{"experts_per_token": 4, "router_score": "sigmoid", "normalize_top_k": true, "routed_scale": 1.0, "norm_eps": 1e-05, "beta2": 0.95, "steps": 8054}
Below are experts of layer 14 (counted from 0) of a mixture-of-experts language model. Rows are named router (the router's row for the expert), gate (a neuron's input weights, with its number), up (a neuron's input weights, with its number), down (a neuron's output weights, with its number) and show model dimensions 64-127. Each number is 128 + 32 x the weight over its row's rms, rounded and kept within 0 to 255.
After each expert's rows: "comes after" lists some tokens at least twice as common just before its tokens as in all text; "comes before" lists some tokens at least twice as common just after its tokens as in all text. This comes from a sample of Wikipedia text that the model never trained on. Tokens count by the router's weight.

# expert 19
router [ 79 166 147 158 155 121 135 116 123 157  93 155 151 146 170 165 141 164 152 144 120 194 143  89 127 120 192 156  93 125 138 117 132  91 121 108 147  63 176 106 145  99 126  98 189 185 188 119 120 107 123 167  71  76 132 132 139 133 122 184 113 100  98 125]
gate0 [143 179 104 138 173 103 136 112  91  99  88 137 114 141 142 144 163 172 153 118 102 150  97 146 142  78 163 150 137 152 142 127 202 163 147 149 177 128 181  91 156 124 105 105 152 163 195 148 166 108 112 137 118 141 141  65 123 118 161 207 127  99  61 107]
up0 [169 132 152 138  89 142 142 142 111 141 140  94 194 125 106 108 164 101 106 122 122 119 115 100 119 117 140  98  74 115  65 143 116 139 168  75  77 133 123  96 163 111 156 198 130 147 169  47 131 137 172 139 156 127 159 147 119 113  84 145 153 126 101  86]
down0 [119 133  78 122 131 191 152 115 102 152 144 200 121 104 152 141  58 128 128 134 130 124 181 148 159 131 130  94 168  94 169 101 151 108 118  90 127 116 131 127 138 172 121 140 107 140  92 110  25 129 140 113  87 112 145 136  96 122 175  92 189 164 138 144]
comes after: "2", "1", "9", "95", " was", "8"
comes before: ".", ",", ", ", ")", " by", " in"

# expert 48
router [106 129 163 134 157 139 104 177  80 164  95 171 137 139 196 181 129 140 117 152 112 120 135 113 115 133 149 151 124 136 175 154 103 106 119 116 134 152  83 118  96 120 164 129 168 202 135 128 122  92 145 169  76  99  89 115 223 145 163 102 126 138 201 129]
gate0 [129 220 131  95 121 139  31 153  83 169 100 117 172 133 151 103 110 110 145 135 109 132 101 149 140 153 114 114 100 139  53 184 103  93 216 109 183  80 150 138  96 111 149 111 133  93 119 119  81 135 130 134 124 121 201 107 100  93 130 103 183 126  93 105]
up0 [110 181 116 148 124 122 122  99 137 153 150 131 130 149 206 113 195 176 191  59 150 117 128 132 148 128 121 133 210 149 113 150 151 108 139 116 156 125 109 112 180 139 120 106 149  93 124  86  77 165 135 164 137 167 106 151 162 174 131 128  82 123 112 113]
down0 [161  97 187 138 115 126 105 161 112 145 160 170 159 111 164 137 139 105 190 109 155 119 143 107 135 175 113 120 115 153 118  95 163 134 117 111  95 140  90 119 186 150 161 114 147 156 189 145 144  87 129 158 138 111  84  97  99 165 149 134  98 160 106 120]
comes after: " | ", " ", ": ", ", ", "| ", " ("
comes before: ".", " | ", "–", "9", ",", "8"

# expert 24
router [101 101 124 162 180 115  92 153  85 170  90 199 113 156 129 173 110 146 111 115 114 134  85 105 129 137 182 145 159 115 133 172 135 136 135 105 111 141 149  88 142 105 162 120 144 194 182  99 125 101  98 144  85  88  94 155 175 137 166 121 176  89 183 154]
gate0 [114 168 153 198  80 158 173 112 152 168 158 123  46 139  87 140  82 115  79 134 154 176 182 177  90 101  53 140 145 122 179 148 123  93 136  94 150  92 116 174  76  88 153 161 113  53  63 100 126 118  27 175 116 107 110 153  92 117 142 131 142 113  84 108]
up0 [130 109 101 206 135 118  76  79  92 208 116 110  90 131  80 167 102 124 119 204 202 104 141 160 124 173 145  89 127 147  74 139 196  90 210  97 124 154  78 124 107 126 145 109 138  66 177  97  74  87 151  86 114  70 122 119  65 119 133 137 149  77 126 162]
down0 [116 143  97 193 160 143 152 129 159 158 199 110 137 136 143  81 172  96  96 143 138 122 106  69 133  86 159 108 144 118  97  90 167 149 111 159 143 131  93  94  99  92 114 156 127 133 116 147 151 135 145 119 118 117 133 185 165 136 167 153 156 176 124 133]
comes after: " | ", " ", " (", ".", ", ", "1"
comes before: ".", " | ", "–", ":", ",", "th"

# expert 34
router [ 67 133 182 183  72 111  68 117 121 144 112 211 124 170 168 176 129 166 115 145 149 122 152  93 115 153 160 180  75 126 113 129 158 120 121 147 131 106  65 102 177 124 127 152 127 164 185  99 112  83 152 121  38  71 167  92 174 194  84 128 126 188 149 105]
gate0 [101 138 110  90  77 138 132 133 126 127 180 130 122 104  85  99 111 164 130 109 138 123 148 143 106  97  60 164  99 177 130 127 129 175  76 159 159 158  94  73 113 161 118 136  96 181 171 145 146 106 120  97 109 161 164 131 129 118 138 132  97 154  68 136]
up0 [135 132 189 155 125 134 187 157  91 140 133 144 153  72 136 120  65 168 119  87 138 158 145 172 148 100 198 113 105 115  64 121  60 167 124 135 152 121 171 174  47 101  98 129  92 127 121 137 102 201 165 133 127 104 102 100 105  73 137 145 169 108 150 163]
down0 [137  81 131 148 164 147  89  85 120 130 153 142 111 184 129 147  86  53  65 128 118 130  95 133 139 186 134  85  96  82 112 112 138 163 137 105  75 123 154 139  72 153 149 118  84 115 150 205 143 144  97 101 122 154 127 129 108 126 112 123 175 153 145  94]
comes after: "0", "1", "3", "4", "6", "2"
comes before: "1", "2", "0", "3", "4", "6"

# expert 15
router [ 48 167 154 140 151  98  71 152  82 152 136 123 200 138 152 157 155 154 117  93 143 168 140  93  68 146 158 135 109 158 139 120 126 120  95  88 125  88 146  63 150 123 134 104 163 163 150 142 107  35 125 177  91 105 105 160 159 161  97 117  87 149 114  93]
gate0 [135 111  95 105  95 108 152 136  91 130 104 119 103 166 140 114 149 108 170 185 158 169  99 160  61 169 123 139 143 182 152 149 131 122 165 142 132  88 148 138 147 109 141 158 167 110 206 139 139 146 119 158 130  69 102  96 162 149 143 115 149 122 128 119]
up0 [151  81 101 129  89 169 151  77 121 106  48 146 134 140 100 126 112 107 136 102 118 150  75 103  77 139 124 136 133 100 135 104  95 139 147 136 106 127 120 161 100  85 144 154 142 113 157 121  48 151 113 137 117  78 115 198 122 101 100 119 181 107 140 153]
down0 [116 149 125 133  80 150  77  79 124 181 123 105 136 145 106 117 149  89  83 117 170 157 122 154 122 174 138 111 131 135 130  65 147 115  76 121 125 140 109  89 111 137 167 147 145 189 132 194  96 140 133 106 255  94  84 163  96 117 118 143 152  97  83 160]
comes after: " |", ".", "==", ")", " |  |", "\n\n"
comes before: "|", "| ", "-", "The", "==", "S"

# expert 27
router [ 95 163 160 103 159 124 128 129 127 120 129 129 144 145 168 185 106 139 145 105 117 143 125 126 139 126 188 168 152 114 142 106 142  91 111 102 128  58 157  90 129 121 105 133 151 182 158 115 104 127 131 152 145  94  86 125 139 121 203 136 184 109 170 124]
gate0 [165  96 110 136 115 146 152  80 102 144  81 135 138 111 183 128 122 167 108 159 119 189 138 148 143 115 155 193 123  74 101  87 174 102 158 134 108 147  74 117  96 133 143 124  91 133 127 112  91 155 132  98  83 150  96  68 134  99 118 157 181 147 193 101]
up0 [172 138 144 120 112 151 109 149 132 146 101 177 141 137 103 138 158 107 172 161 203 112 187 111 114  92 123 133 144 141 136 116 188 175 165  86 136 151 115 129 132  75 192 177 111  92 100 123 179 147  75 187 145 116  79 163 178 121 124  91 145  82 180 168]
down0 [ 94 165 173  90 122 132 181 107 186 156 144  93 100 181 131 114 184 163 154 155 121 183  84 113  85 127 159 132 141 116 138 129 137 172 126 104 117 160 156  50 106 138 119 126 120 200 125 116 153 151 188 118  78 128  93 165 133 147 124 190 163 147 114  82]
comes after: " | ", "–", "| ", "2", ":", "."
comes before: " |", " | ", "; ", ".", ";", ") |"

# expert 1
router [140 135 210 118 194 101 114 146 149 187 126 150 182 183 106 187  60 165 143  76 121 171 145 110  85 130 152 133 152 109 161 126  94 175 130  86 134  77 125 113 141 105 105 138 127 170 153 146 109  83 107 140  77 121 105 152 137 146  80 125 158 120 167 128]
gate0 [101 122  69 119 137 150 119  93  96 183 154 159  99 149  91 151 109 128  99  96 102 102 124 126  97 196  76  79 178 150 144 143 117 133 136 121 131 112 119 158 102  86 116 171 148 105 121 131  81 128 138 151 122 103 137  94  80  98 134 125 119 132 205 125]
up0 [114 111 120 121 115 162 131  98 164 180  76 153 105 120 151 138  93 138 162 117 154 107 104 131 122 128 146 115  67 126 145 121  85  92 122  97  65 121 127 126 122 115 116 121 129 173  72  85 170 130 141 148 137 143 120  99 159 110  73 139  99 100 207 128]
down0 [107 143  72 102  98 116 140 146 100  96 110 107 112 156 137  73 160 128 147 109  93  87 169 120 247 124 104 158 103 176  98 118 154  82 167 146 124 150 151 124 146 110 107 122 101 143 141 155 114 109 101 144  80 105  70  64 166 147 154 118 127 173  98  94]
comes after: "\n", ")", "-", "==", "\n\n", "."
comes before: "-", ":", ": ", "- ", "|", "=="